From a checkpoint of a small mixture-of-experts model trained on Wikipedia.
Experts: 160 bilinear neurons an expert, 2 picks a token, a softmax router.
Below are experts of layer 4 (counted from 0) of a mixture-of-experts language model. Rows are named router (the router's row for the expert), gate (a neuron's input weights, with its number), up (a neuron's input weights, with its number) and show model dimensions 0-255. Each number is 128 + 32 x the weight over its row's rms, rounded and kept within 0 to 255.
Before each expert's rows: "mostly gets" lists some tokens that are sent to it at least half of the time. This comes from a sample of Wikipedia text that the model never trained on.

# expert 0
mostly gets: "\"", "\",", ");", " (P", ":", "\\"
router [149 144 125 159 109 154  75 132 133 190  75 167 170 170 133  67 109 137 148 138 139  99 165 157 115 169 158 160 109 214 131 131 123 118 183 103 124 144 143  82 116 114 145 145  86 101 112 141  64  93 118 147 141 118 119 131 151 104 141 101 165 130 184 129 161 169  86 139 108  87 155 111 102 154 135 130  69 163 140  71 129 136  95 135 149  99 136 117 147 105 145 206 108 157 111 140 163 103 104 149 181  93  92 198  68 134 154  77 201 117 142  97 127  97 109 148 156 103  60 148 152 133  87 165 157 102 112 127 115  39 198 110  99  91  89 106  83 132 129 155 143  92 120 113 150 145 144 119 122 195 110 106 120 135 136 177 162 128 132 125 156 123 177 121 100 120  91 120  99 136 132 127  93 147 168 132 100 146  65 134 118 115 139 115  86 146 131 107 129 184 135 100 110 125 109 148 116 167  98 177 140 105 171 129  96 143 108 108 116 190  83 192 183 129 135 111 105 135 155  34 158 113 104 106 183 137 157 145 115 179 184  91  74 128 183 110 127 173 166 105 173  86  82  98 118 181 197 111  82 124 150 151 126  71 134 133]
gate6 [159 117 152 156 150 140 145  89 168 125 154  81 127  93 178 117 131 120 150 232 107 132 159 184 118 123 144 148 255 179  47  92 120 148 169 145  85  83  73 141 101 156 161 180 112 111 118 101  99 141  80  66 127 163 160 151 121  95 141 165 107  81 132 169 186 158 139 118  99 153 107 117 137 163  71  61 122 117 125 162 131 135 138 138  67 144  40 139 105  71 117 175 130 119 159 150 132 152 142 123 116 141 111 120 191 156 111 135 152 127 189 101 118 131 115  81  98 135 160 182  83 127 103 169 127 112  86 122 171  93 152 136 102 158 121  47 140 131 135 179 137 155  75 104  86 161 139 200  94 140 118 116 111 159 112 182 142 112  98 154 114 125 106  82  62 120 161 129 195  78  93 160 107  89 116 173 161  98  66 138 145 163 152 115 137 121  96 175 164  92 107 130 141 128 128  79 163 131 128 119 133 130 160 130 134 143 117 127 110 112 104 142 155 132 146 122  99 116 127 122 146 141 178 137 142  99 133 118 193 101  97 112  93 185 173 131  96 139 156 167 168 126 163 150 123 118 111 112 155  91 148 150 167 135 166 136]
up6 [ 86 182 139 182 146 176 152 111  79 128 120  91 153 158  80 149 110 119 109 147 154 113  79 154 147 129 155 140  95  94 111 153 103 169 131 136  98  87  98 103  55 142  88 143 188  94 139 171 119 109 161  93 128 129 151  81  88 142  79 116 152 121 122  60 125 143 152  97 165 156 127 137 141 177 146  35 129 164 113  92 108 125 132 167 153 119 181  91 117 146 150 125  87 148 107 119 187 163 101 140 132  47 116 153 123 141 132 131 158 139  93 159 126 170 193  80 123 181 120  74 156 116  91  98 101 143 116 112 114 117 144  95 178  88 178 163 141  44  96 127 156 132 128 119  99  71 107 155 114  95 115 106 157 132 124 103 166 101 166 127 111 151  92  78 174  73  92 192 169 158 173 108 132 114 136  93 179 120 189 108 107 131  71 133 137  55  93  85 136 149  90  99  95 123 133 136 106 179 145 110 179 115  90 134 130 175 128 103 116 164 115 112  89 103  49 155  83  94 170 105 145 124 168 129 129  87 145 134 108 138 112  90 105 135 110 124 102 114 232 122 166 152 121 112 170 142 135 134 162 111 160 142 161 169 159  93]

# expert 4
mostly gets: " it", " G", " this", " they", " K", " I"
router [ 73 106 155 123 141 134 114  85 107  96  82 140  95 110 104  73 139  94 129 129 137 106 159 130 131 154  90 118 127 127 158  99 161  68 132 128 104 118 139 184 123 132 152  56 124 156  81 110 142 120 116  79  88 142 138 184 106 152 147 163 129 118 120 148 123 120 123 183 170  94 156 184  95  92 105 128 109 170 159  83 127 152 128 110  63 130 114 168 143 191 110 116  90 206 127 122  88  59 100  86 133 147 146 167 114  82 169 146  99  92  49  99 119 156 140 124 100 101 136 117 157 183 126 104 145 151 152 147 131  77  85  19 149 141 179 130 149 188 153 116 181 104 113 177 115 132 161 163 135  96  88  80  62 120 161 146 127  85 110 107  98 134 149 170  80  93 109 155 100  89 130 180 138 183 106 116 152 138 199 150  77 135  74 202  89 100 102 151 199 153 140 172 126 148 141 138 143  81  70 138 144 145 145 148 163 122 122 133 113 130 139 129 144 150 129  92 112 112  74 125 198 132  85 150 125  79  82 170 137 144 147 180 150 170 111 126 138 147 176 153 104 162 129 101 170 157 152 133 146 148 143 122  98  74 122 103]
gate0 [147 127  82 101 123 140 103 119 125 152 135 141 135 108 128 153 109 161 133 182 132 141 135 138 151 149 213 153 118 128  90 115  92 137 147 132 112  73 155 108 158 134 110 104 110 142 127 169 152  72 195 113 126 130 165 127 120 120 168 131 173 108 100 158 128 166 106 137 141 192 196  68 187 134 147 115 159 122 104 176 181 141 150 133 119 161 103  91 111  74  78 133 163 183 134 126 158  90 179 146  96  84 165 149 121 162 177 137 116 183 122  79 168 130 117 116 204 127 114 172 116 159 104 135  93 122  98  87 173 144 109 124 110 187 190 128 141 122  70 168 125 108 126 131  94 109 154 164 187 140 158 114 153  90 102 102  44  97 121 146 159 101  87  49 147  72 107  82 148 117 123 159 149 138  95 164 147 118  98 155 114  75 130 136 143 113  90  75  16 140  93 155 184 125 122 101 130 130 147 108 102 128 133 142 157 106 165 117  97  99 114  91 151 136 147 142 120 166 206 149  89 123 172 101 123 138 134 107 219 180 105 150 112 109  77 120 102  73  66 110  98  99 135 195 132 101 120  84 128 129 166  86 122 135 119 135]
up0 [187  84 145 154 173  97 154 132 133 152 113  96  97  99 138 100  65 129 153 156 144  89 133  90 129 126 156 132 119  70 156 117 134  86  56 141  81  85  79  59  77 132 102 144  91 161 124 101 150  98 157  61 114 115 134  89 101 141 118 153 150 175  94  91 165 117 154 117 136 157 121  95 144 129  89 108 160 191  95 109 147  64 190 149 125  73 181 100 121 108 121 123 171 137 134 126 156 179  86 148 154  99  78 187 146 158 140 113 119  97 129 109 124 138  62  98 159 113 137 169 118 124 111  94 157 148 118 130 136 138  83 141 162 115 173 131 125  75 173 132  80 146 123 168  98 117  53 110 126  88 112  98 108 150 108 140 151 125 129  97 173 132 147 153 134 190  72 143 159  44 152  90  96 104 113 125  93 132  78 116 132 138 135 134 114 173  89 148 179 164 122 138 154  86 119 110 138 137 149 153 126  76 159 214 107 175 131  96 149 122 156 150 119 167 186 118 145 137  48  98 134 125  79  76 113 105 108 158 162 162  90 108 139 120  96 133 163 178 135 138 120  69 123 112 125 130 193 141 122 216 134 135 144 124 202  81]

# expert 2
mostly gets: " known", "7", " American", "9", " 2022", "5"
router [ 79 141 149 122 165 128 137  73 126  59 128 128 153 171 115  88 130 147 111 113 160 121 232 113  98  89 116 137  88 134 163 148 159 120 106 116  99 125 146 138 143 118 104  94  99 162 142 196 112 139 133  96 106  56  92  58 158 160 140  94 110  87 105 142 116 138 127 128 118 147  75 179 109  65 117 166 122 141 121  86 123 193 147  95  82 146 133 102 142 109 108 114  97 115 141 132 161 149 203 163 113 129 100  64 158 144  73 122 119  57 120  95 110 162 110 168 152 185 114 157 110  97 101  65 158 177 163  93 145 130 109 114 136 160  56  96 117  94 138 180 203 168 140 135 149 138 114 126 161 106 132 135 114 128 114  97  95 162 128  86 151 121 121 125 165 162  89 143 117  71 112 143 131  95 174 102  90 112 184 120 161 125 167 138  80 101 108 190  77 131 149 103  47 101 123 153 181  98 142 143 111 123 158  81 157  95 137 128 193 152  88 140 179 134 190 113 143 112 131 128 129  78  96 104 150 158 168  91 147 120  85 113 100 159  99 176 167 138 109  70 121 108 130 102 100 131  73 164 128 125 183 105 113  82 174 165]
gate0 [142 147  50 127 175 132 150 115 138 140 155 152  80  89 153 110 126 169 191 118  95 175  98  76  80  47 134  99 121 100 107 173  91 156 130 113  52 143  98  96 168  29  96 136 121 145  92 103 128  94 179 149 156 138 112 141 113 127 145 136 154 114 158 164 146 150 137 166 155 126 125 116 111  93 100 105 144 185  86 145 110  64 150 125 170 168 151 100 117  89 119 171 153 148 135 133 208 183 101 124 159  78 143 102 135  92 139 170 121 120 170 113 163  97 164  74  76 135 128  53 137 155 107  92  84 104 104 142 134 104 180  94 148 155  80 115 157 152 170 175  80 149 147 146 115  98 118 120 107 216  96 168 143 113 166 140 110 127 144 159 118 106 114 136  80 131 142  76 155 203  93 124 151 116 131 139 110  85  92 160  86 116  99 139 144 151 145 105 143 117 171 104 133 128 152 124 148 117 104 149 112  94 136  75 106 128 191 141  94 102 106  98 146 120 193 104 135  92 148 191 153 128 126 149 117 125 172 100 182 107 157 168 151 176  93 141 132 168 171 165 175 127  76 137  75 127 101 129 183 161 132 146 112  71 105 132]
up0 [129  96 133 119  96 134 106 101 142 137 116 101 167 116  98 162 119 109 103 152 157  98 168 178  93 162  74  91 122 183 145 179 166  59 111 234 111 147  66 170 143 126  65 142  73 167 127 198 192 162 154 132 129 121 140 149  63 122 128 138 135  81 158 161 119 111 138 143 142 159 179 145 156 166 110 135 160 122 129 130 118 144 157 196 109 150  92 129 137 128 142 160 129 128 135 118 144 120 159 109 119 163  99 176 158 136 172 169 168 112 142 150 109 136 135 129 188 115 103 134 145 107 172 135 133 105  63 140 173  93 181 158 102  61 152 166 141 140 126 162 139 172 125 155 117 167 104 150 157 150 188  84 174 167 160 130  71 109 172 101 107 127 146  70  95 135 145 135 100 165 175 122 150 104 126 100 156 136 161 186 143  82 125 147 100  90 101 138 148 142 130  68 100 137 109 204  94 136  93 171 133  67  80 138  91  83  84 147 152 114 136 171  92 134 166 160 123 126  37 160 105  90 127 132 163 141 138  80  91 155 101 197 130 101 117 111 166  93 170 134 118 192 130 199 141 133  98 143  97 160 126 135 102 133 130 142]

# expert 1
mostly gets: "red", "eat", "add", "ass", "ugg", "olk"
router [151 167  60 148 105 132 102 119  95 123 121 114 121 115 130 114 120 217 128 127 156 187 107 118 123 116 149  82 107  99 106 126  86 119 166 100  80 115 147 108  69 167 146 220 170 124 113 135 126 120 132 171 128 167 126 165 131 149 148 125 101 207  74  65 121 173 114  91  99 134  89 122  81  77 135 141 116  74 172  71 174 119 156 131 133 152 109 137 115 113 135 130 140 110 156 137  55 145  90 128 131 146  97 142 177 100 106 108  80  97 142 113 104 117 113  79 118 132 135 142 138 178  88 137 146 148 153 142  98 146  89 129 168 118 107 123 125  92 108 133 109 121 121  60 147 101  88 117  70 131 153 126 136 134 111  76 136 152 202  83 125 179 139  92 183 131 100  92 132 100 157 116 120 131 129 128 148 185 121 134 139 132 137  92 193 150  72 137 159  79  80  24 144 124 201  67 154 116 100  74 126 174 127 106 138 156 157 133 136 111 119 121 125  87  66 115 135 142 159 114  77 133 130 156  80 165 150  68 109 168  75  65  94 176  89 117  51 126 141 154 136 126 157 113  80 128 115 173 117 180 127  78 159 110  99 129]
gate1 [144 123  76 131 146 156 143 120 137 130 106 161 110 152 130 154 167  55 169 104 126 174 160 120 143  78 141 147 106 153 107 107 145 135 130 132 127 121 126  96 187  98  86 103 122 163 158 169 133 194 102  73 136 119 132 170 114 138 106 158 132 131 100 117 108 140  87 170 122 113 164  62  59  87 109 113 106 112 178 155 175  81 103 147 128 148  71 111  58 137 115 163  99  78 151 121 114 135 149 124 162 126 150 115 140 110 152 140 136  69 130  96 100 119 109 111 117 167 141 106 125 155  84 103  71 156 147  56  49 150 135  70  99 153 147 184 185 169 156 136 168 120  95 125 127 153 121 161 113 143  91 127 118 115 100 141 124 108  97 120  51 106  78 122 149  79 128 114 168 130 137 133  78 133 110 133 101 134  92 188 140  19 159 138  71 137 131 146 130  76 113 143  79 165 190 148 128 124  63 168 123  91 108 200 114  49 200 143 114 146 141 128  96 180  76 151 137 129 109 140 195 173 129 170 128 112 197 144 121 168 102 123 156 163 150 144 133  70 119 138  77 119 123  78 129 147 117  94 129 150 128 165 109 140 175 128]
up1 [132 114 154 106 155 120  96  70 175 147 111 171 135 161  85  94 175 132 155 136 152 127 142 106 148  86 144 120 202 147 106  70 106 147 120 155 111 165 142 126 162 138  95 108 135 110  36 101 132 174 163 179 135 154 115 122 112 160 130 132 131  74 119  70 135 132 142  96 148 127  97 124 123 139 180 124 124 120  98 127  94 107 126 105 155  72 149  78  92 157 126 134 160 135 129  99 132 120 120 151  99 136 165  85 106 120  87 171  99 146 113 168 103  76 119 129 130 118 144 111 138 134 171 180 149 227 112  84 146 161 148 190 147 169 206 129 202 100 124 162 142  80 119 112 132 157  88 114  24 145 136 149 174  41 157 139  95  79 110 147 190 187 135 120 150  58 152 165 112 155 148 101 136 120  89 170 120  50 107 128 156 133  98 114 154 151 184 127 126 121 162  91 158 166 108 146 118 109 118 129 146  85 110 158 154 148 127 137 111  88  79 138 166 116 124 117 162 131  76 108 136 149 194  98 177 122  77  97 120  40 123 117 125 103 120 131 115 173  72 114 128  67 148 161 129 111 146 114 156 149  60 145  93 148 126 113]

# expert 9
mostly gets: ".", "s.", ").", " The", "\",", "\"."
router [106  99 119 112 141 113 142 177  96 151  93 104  85 201 124 129 182 100 114 178 137 103 115 152 210 138  45 126 169 174 151 152 114 107 147 141 214 106 105 173 155 123 136 148 135 138  87  72 176 116 110  92 131  88  87 111 123 125 128 119  87 141 104 173 178 114 123 105 135 116 116  68 147 190 162  97 141 131 132 130 188 164  88  95 142  88 116 116 148 143 139 111 141 148 134 108 137 122  82 155 146 157 159 117  96 129 122 101 146 203 174 197 153  72 113 149 130 116 175 111  97 136 122 137 184 159 119 148 163 188 110 109 104 169  95 114 102 149 164 114 102 136 140 110 124 137  78 134 125 152  98 143 145 156 143 135 167 166 114  88 134 135 153 130 114 121 152  78 174 116 152  69 109 167  90  81  93 105 114  68  89  70 108 121 189 104 175 135  73  88  70 100 115 162  28 119  93 136 178 159 152 121 124 128 103  94 108  77 104  97 181 121  55 198 168 142 171 157 121 151 130 124 116 132 139 138 134 122 125 100 119 152 152 134  97 110 115  99 175 153 106  92 132 101 193 110 105 128 144  76 135 113 164 147 162  59]
gate1 [153 114 162 142  75 136 109 159 108  62 147  96 128 160 108 160 103  91  60 132  89 139 214 166 155 173 131 128 153 157  75 107 124 224 110 146 154 115 151 137 108 146  93 158 108 165 143 154 141 107  72 101 156 148 173 183 111 115 102 132 146 156 103 125 153 132  89  81 135 210  68  86  91 118 115 112 169 114 157 171 108 148 125 208 150 111 106 102  99 123  86 141  93 143 140 148 161 140 126 107 141 187  62 107  84 139 137 138  83 151  96 134 151 137 100 113 146 179  69 100 124 146 122  83 116   6 170 138 146 131 132 124 105 100 158 103 193  85 131 156 127 104 109 153 110 139  98 136 147 150  69 134  97  71 126 111 134 114 127  82  95 160 123 114 170 146  77  94 124 168 125 106 114  73  82 151 118 177 129  86 106 174 125 104 170 166 137 149  68 124 140 138 155  55 133 133 117 174 154 162 141 139  97  82 110 105 112 125 133 158 109 109 100 158 193 170 119 151 112  83 140 114 141 131 173 134  53  80  91 139 157 127 134 159 141 105 160 121 128 135 150 125 103 179 138  92 155 141 132 119  87 131 109 175 113 175]
up1 [137 132 197  87 127 111 131 136 137 122  99  89 129 165 150  87  82 101 113 104 108 129 148  40 128 141 116 168 105 140  92 150 110 144  85  78 120 148  90 120 107 149 194 150 146 125 106 145 126 122 185 120 168 158 120 131 115 124 117 143 129 139  51 187  69 146 100  84 112 166 197 118 108 124 170 104 127 125 147 152 127 140 192  88 197 117 139  95 171 134 136 132 106  59 141 100  58 179 133 143  84 173 168 127 133 104 142 124  98 142 158 102 104  88  90 141 172 171  77 158 134  70 188 165 180 165 116 165 111 155 114 174 118  70 138 130 130 188 135 153  89 150 130 139 144 140  86 131 133 132 109  73 125 151 128  84 146 123 166 156 154 143 114  86 185 132 109 156 163 104 178 113 127 140  78 158 135 152 132 101  84 175 143 129 155 137 153 129 110  97 155 173 102 139 164 139 161 127 119 107  99 141  91 108 177 145 153 163 120 116 110  88 147 220 174  67 117 164 146 156 144 133 126  60  90 131 177  89 166 126 100 100 166 140 147 135  37 141 154 137 174 133 130 172 111  94  62 112 124 104 150 190 133 107  72 131]

# expert 11
mostly gets: " and", " or", " &", " in", " through", " Born:"
router [129 204 117 135 159  73 144 120 174 100 169 168 134 116 151 168 165 140 187  88 165 141 195 116 114 146 143  74 108 143  96  97 110 137 168 149 148 104 104 159 169 144 135 167 101 128 159 104 128 143 133 135  87 150 138 133 109  73 161 139 110 127 159  93  69  51 114 124 180  92 197 137 135 128 179 133 153 107 109 194 113 101 124 135 189 121  96 156  84 141 116 118 150 126  95 122 138  87 133 110 120 136 125 188 109 146 170 124  91 178 168 128 122 147 148 147 105 135 203  64 161 156 130  68  90 159  62  76 170 199 136 157 167 143  68 105 146 170 130  78 131 115 187 166 163 132 134 102 143  94 126 126 154  67 136 159  99 100 102  97  95 168 102  95  80 113 179 116  75 126  97 102 106 126 102 116 117 113 103 153 135  76  75 193 129 158  93 182 161 145 135 115 167 145 113 159  93 163 116 109 146 110 145 125 107 125 132 174 116 161 151 115 147 102 128 128 186 108 175 124 136 164 156 101 135 126  80 122 149  81 184 155 129 119 151 168  81 137  97 129 130 168 136  86  85 214 138 148 137 153 172  88 114 156 142 189]
gate1 [ 79  94 182 109 119 142  84 104 165 106 165 133  84 101 145  87 159  70 139 115  86 100  98 122 138 174 108 152 157 113  77 125  80 175 137 147 124 152  78 123 164 130 120 166 143  84 140 114 125 108  83 102 193 139 166 117 125 101 102 178 120 129 139 110 139  81 134 142 138 138 152  59  96 107 144 124 109 125 126 167 116 122  54 141 131 104 126 136 147 154 103 139 123 120 144  60  96 100 121 125 119  95 177 134  74  85 162 154 148 135 183 117 105 167 156 121 108 151 192 164 146 138  44  88 140 129  80 159 150 130 146  97 126  69 187 137  93  76 196 151 110 120  75 109 164  95 116 141 113  44 130  71 120 142 163  96 137  95 144 173 100 160 161 120 165 104  94  93 113 120 129 157 114 110 147 112 109 146  80 149 163 133 121 141 107  66 107 138 191  71 112 127 175  93  83 153 126 179 157 124  96 144 112 158 174 203  79 159 122 157  80  69  85 151 116  59 141 170 106 127 167 153 124 151 125 164 108 151  79 148 143 130 162 130 156  55 131 126  91  79 116 145 105 137 126 128 161  91 121 165 215 102  99 131 143 148]
up1 [137 149 122 124 139 153 144 198 133 124 172 151 162 155 117 198 129 122 164 172 112 142 152 179 188  87 118 174 115 133 114 124 128 130 138 104 113  92 129 196 146 175 137 132  71 120  92  63 132 149 176 159  91 119 134 115 169 138 174 126 145 122 153 115 148 116 179  95 187 206 146  84  88 180 121  99  71 133 157 156 183 119  96  85  86 155 122 144 115 107  86 107 101 118 140 131 110 100  89 111  88 120 106 137 128 136  70  65 129  84 105 128 143  92 147 114 143 117 118 152 157 114 137 124 156 107 172 123 131 160 137 133  62 148  93 139 105 107 108 128 139 144 130  93 142  86 161 111  96 114 170 153 152 118 148 133 194 125 134 160 153  83 119 133  68 112  99 124 132 106 110 166 156 116 126  19 104 140 109 167 137 119  41 109 116 167 101 135 207 150 130 122 181  94  90 143 110 119 143  80 135 141  83 148 148 123 108 141 144  82 102 113 123  86 131 101 121 109 147 198  89  90  92 138 120 207 134  84 130  98 126 117 209 129 134 114 178 172 135  94  91 100 198 125 138 104 207 116 159 191 150 147 145  92 190 114]

# expert 3
mostly gets: " after", " but", " when", " than", " while", " during"
router [139 137 129 103 123 105  91  47 194 121 200 126 139  85 126 165 110  73 126 115 152 130  98 178  80 137 198 118 115  88 109 159 140 179 129 130 172  81 146  78 121 155 101 118 160 118 118 131 140 143 124 128 141 153 166 113 173  92 142 141 103 118 177 106 165 134 131 149 124 132  87  82 138 153 139  91 141 169  83 156  69 108 143 151 128 130 171  93 112 171 127 145 163 111 136 168  91 134 139 136 111  93 147 121 102 106 100 152 106 124 158 126  99  81 167 147 144 152 111  99  86 168 142 109 111  63 157 125 115 178  86 181 114 104 140 119 145  72  97 120 131 164 127 131 116 165 109 101  95 108 119  85 152  93 124 136 108 119 147 188 162 148  38 104 156 127 159 145 134 154 118  67 170  47 156 155 185 124 100 117 141 147 122  81 159 163 163 128 112 158 127 121 145 137 124 149 149 128 150 105 151 169 111 134 146 139  89 158 181 130 151 129 129 115 129 202  56 102 128 156 105  72 144  62 127 153 107 219 147  91  93 100 112 134 167  66 159 145  75 186 154 139 154 245 106 130 138 135  76  62  92 112 171 162 117 105]
gate6 [126 142 134  73 137 105 124 142 167 108 134 104 167 135 102 118 116 133  83 129  84 101 125 141 146  82 125  98 176 180 106 103 176  96  86 145 127  93  91 132 149 138 116 164  98 163 111  53 163 108 141 153 156  82 133 174 148  78 148 147 116  87 185  97 124 153 115 102 155 123 125 193  97 153 121 100 125 137 173 119  79 138  93 151 126 134 201  63 130 119 126 151 132 190 143  81 100 155 129 110 146 138 109 172 134  97 116 141  92 157 122 147 138 108 107 150 202  68 150 146 116  76 182 136 123  80 130 210 107 105 128 100 129 110  96  74 184  90 128 152 143  95 155 199 115 124 108 125 152  98 119 193  94 124 124 181  66 103  82 146  72 107  95 126 102 119 113 178  71 150 126 132 132 151  84  90 135 147 153 131 104 132 125 110 146 149 117 114 131 112 142 135 128 128 126 176 123 126 127  90  69 139 134 118 110 173 158  99 133 157  55 109 133  70 175  79 130 129 163  29 127 113 138 128 184  73 162 137 118 161 111 149 130 163 166 138 157  79 128 156 140  72 168 114 217  79 121  87 148 164 135  48 100 115 171 151]
up6 [122 136 164  42 130 142 127 185 170 131 105 109 151 174  96 129 181 182 148 152 154 138  54 139 164 132 167 133 147 118 116  70 105  74  83 129 110 138 128 135 140 108  87  92  82  94 135  88  93 121 156 112 107 156 136 136 120 127  93 104 175 119  99 154 115 163 101 192 187  86  40 103 167 156 148 161  88 100 132 138 148 188 129 112 143 172 118 123  80  80  80 141 132 131 160 151  70 177  99 112 104 151 185  92 175  52 183 166  97 167 180 141 197 102 113 139 130 166 116 146 118 178 106 156  82  78 143 136  86 114 192 104 117 115 125 153  60 107 115 111 123 142 115 114 133 126  90 131 149 144 119 151  90 126 132 128  88 110 124  95  96  95 132  84  83  97 126 128 121 123 169 148 145  84 122 101  54 102 116 134 124 163 131 175 138 151 102  92 142 126 169 156 143 162 120 151 171 141 116 169 116 130 115 123 129 127 125 110 130 110 161  78 145 155 120 115 150 120 145  83  69  77  74 188  96  62  94 125 169 105  34 187 118 140 136 147 180 130 120 172 121 126 142 137 132 118  91 135 179 133  82  87 154 101 119 138]

# expert 10
mostly gets: " 16", " 17", " 15", " two", " years", " three"
router [128  98 117 136 112 179 114 159 102 141 120 196 118  90  71 105  75 105  74  99  84 125 158 110 144  74 117 146 111 187  93 133 128 145 115 135 199  89 126  95 184 108 138 125  89 137 129  86 103 158 133 124  93 108 108 114  86 163 112 116 192 155 150 206 146  87 135 132 161 191 149 116 175 113 115 156  98  72 135  73 180 167 114  57 135 118  85 126  92 179  79 119  78 106 146  92 149  90 113 183 139 157 106  96 103 187  69 118 135 125  75 149 118 149  94 108 120 111  99 168 205 119 123 136 120 150 136 124 105 137 178 181  86 127 178 136 154 184 118 158 131  74 123 136 104  80 147 141 130 137 159 148  95 111 118 114 175 154 171  74 141 178 123 162 121 155 109  69 133 142 147 153 142 132  89 150 105  57 145 111 176 131 140 178 124 134 166 109 112 128 142 174 130 104  84 171 176 142 119 115 111  96  81  54 118 138 122  96  75 114 126 137  85 132 147  92 110 155  74 112 167 152 129 145  97 117 109 114 143 210 132 123 134 104 133 137 148 138 102 146 169 158  40  85 138 109  71 140 110 135  87 173 126 109  95 142]
gate0 [129 128 155 123 146 159 166 126 104  73 138 102 154 133 109 105 206 198  87 210 150 125 133 144 117 127 135  96  94 140 119 134 159 180 161 138  82 129 105 107  77 146 106 147 194 101 171 104 129 170 114 118  95 127 151 110 140 146 110 125 146  96 146 106 102  85 166  91 147 131 130 148 102  50  36 141 154 152  83 148  89  86 134  93 143 136  74 128 151 160 114 158 163  96 167 108 132 119 192 175 120 115 168 137 127  90 165 120 156 152 137 113 160 205 171 109 141  89  83 138 101 124 136 131 179  85 137 214 113 159 135 139  91 108  77 132 171 132  77  86 129 122 112 141 107 107 103 161 155 164 122 148  56 118  89  54 151 105 119 166 117  73 155 157 192 124 157 138 133 109 147 108 103 127 134 124 158 141 112  72 131 119  56 167 163  98 101 114 110  75  99 132 177 159 115  27 162 204 139 111 139 121 134 101 122 166  81 142 131 145 138 110 187 159 112 130 120 114  93 136  94 137  69 133  95 180 102 115 108 106 113 116 124  88 144  95 172 128 152  68 160 100 105 101 145 112 121 110 131  98 113  88 127 110 186 131]
up0 [131 156 160 176 160 123 120 122 117 156 130 132 179 167  92 149  70  75 135 112 160 122 118 162 198  72 102 119 176 142  87 161 140 168 167 158 142 162 143 119 114  84 169 144 140 152 152 103  89 111 158 102 153 135  74 102 164  93 142 112 200 171 136 130  89  75 122 180 107 112  76  97 145 104 161 107 105 128 140 133 107 144 106 125 120 154 110  77 120 157  92 126 149 130 104 143 128  82  63  46 148 150 199 125 156 119 141 121 128 112 155 150  95 124 150 153  75 165  93 125 145 190 177  80 137 108 157  98 141 128 148 138 139  67 130 146 121 117 154 105 135 126 138  98 158 170 153 125 139 124 133 186 163 159  76  96 138 108  49 136 131 158 108 142 222 154 102 133  94 113 106 128 102 102 126 105  80 182 144 146  99 142 100  86 139 136 136 116  88 133  40 167 136 107 161 135 142 134 122 144 102 147 131 136  64 135  84  66 185 143 119 146 124 142 224 130  94 151 159 166  82 150 157 112 116 135  93 191 113 147 141 203 100 150 106 167 143 145  96 106  66 122 139 151  63 157 162  73 131 143 168 100 150 113  80  95]

# expert 8
mostly gets: " film", " number", " game", " up", " place", " album"
router [173  93 117  94 158 121 139 157 129 189 108 153 105 108 183 195 186 126 126 148  98 127  95 112 127 110 165 136 121 160  85 207 137  71  88 180  30 168 110 164 124  72  41 149 162 101 118 147 118 147  88 123 116 125 125 171 153 117 142 164 121  82 131 114 155 134 101 116 149 157 174 176 148 132 107 169 143 115 126 188 111 124 149 121 165 139 109  73 218 134  95 115 177 114  94 127 145 107 149 117 155  85 201  96 154 127 141 116  95 155 161 176  89 179 102  81 142  73  95 145 144 101 114  84 119 101  76  79 113  71 142 179 149 122 136 158 128 135  62 153  97 144 108 133 117 137 138 125 127 183 172 203 118 130 181 158 123 143  91 163 119  53 138 148 110 152 118 121 159 155 102  99  87 104 104 131  83 144 156 181 120 109 143 119 187  96 135 110 159 142 106 122 177 142 131  91 118 124 110 105 100 146 153 138 137 149 133  90 139 146 114 112 144 147  95 133 124 174 126 124  89 171 137 155 136  84 137 131 106 183 121 148  92 101  85 169 144 139 133  86  65 173 181 115 179  85 114  92  76 160 138 135 117  64 117 120]
gate6 [153 104 112  22 156 117 121 183 130 157 152 136 128  94 104 202 155 101 155 117 136  71 153 100 151 106 147 116 131  99 112 178 125 137  85 161 156 160 203 124 144 132 126 135 127 129 124 145 116 119 120 106 118 211 165 148 145 168 152 130  84 126 149  97 148 119 105 120  87 163  82 150 102 113  98 144  78 133 110 111 116 188 171 196 158 131 165  84 124 147 109 126 109 141 100 162 128 106 106 162 131  69 185  78  89 190 165 120 107  76 140 110 110 136  80  93 192 130 100 112 136 153 142 170  52 117 155 121  98 103 214 168  83 151 137  93  99 114  66 150  99 140  77 127 107 127 133 149 142 147  90 152 191 120 128 114 196 145 113 129 112  69 120 145 152  99 108 169 116 155 103  79 102  79 161  50 131 152 114 107 157 113 100 179 142 154  65 130 133 152 115  80 128 147 133  75 142 154 104  94  75 124 150  77 107 133  79  77 108 160 128 158 134 137 214 144  98 111 112 155 173 122 188  69 119 144 150 122 138  98 134 128 174 111 140 154  77 166 124 123 115 156 141 124 131 105 151 128 102  92 114  77 136 141  82 125]
up6 [ 65 107 127 124  77 131  77 189 145  53 147 102 129 168 132  98 104  86 101 155 134 119 129 159  95 103 116 140 158 174  71 103 142 165 109  84  60  85 134 124 156  70 177 113 105 122 152 111 122 105 176 135 138 117  90 169 111 129  56 150 136 165  98 152 158  52 121 147 110 107 160 157 185 136 127 231 157  95 124 126 130 171 102 126 114 159  98 109 137  79 112 142 106 108 143 142 108 159  86 133 103  85 108 145 138 119  78 112 190  75 127 120  59 118 158 147  95  99 161  69  72 116 113 146 187 175 101 142 100 195 127  71 136 165 111 119 119 118 110 149 174 128 177 149  90 108 123 121 120 101 110 198 125 100 142 117 150 145 103 110 108 138 121 141 140 102 144 102 125 111  85 174 104 108 117 156 149 122 133 137 157 106 208 109 116 129 131 173 171 149 116 171 142 165  97 120 127 120 102 189 126 170 124 159 139 153 104 151 138 179 135 103 148 154 109 140 158 154 130 124 103 135 125 101 108 110  85  69 156 113  96 134 102  37 135 167 108 105 153 115 131 106 148 140  29 169  96 191 132  93 170  67  91 101 150  96]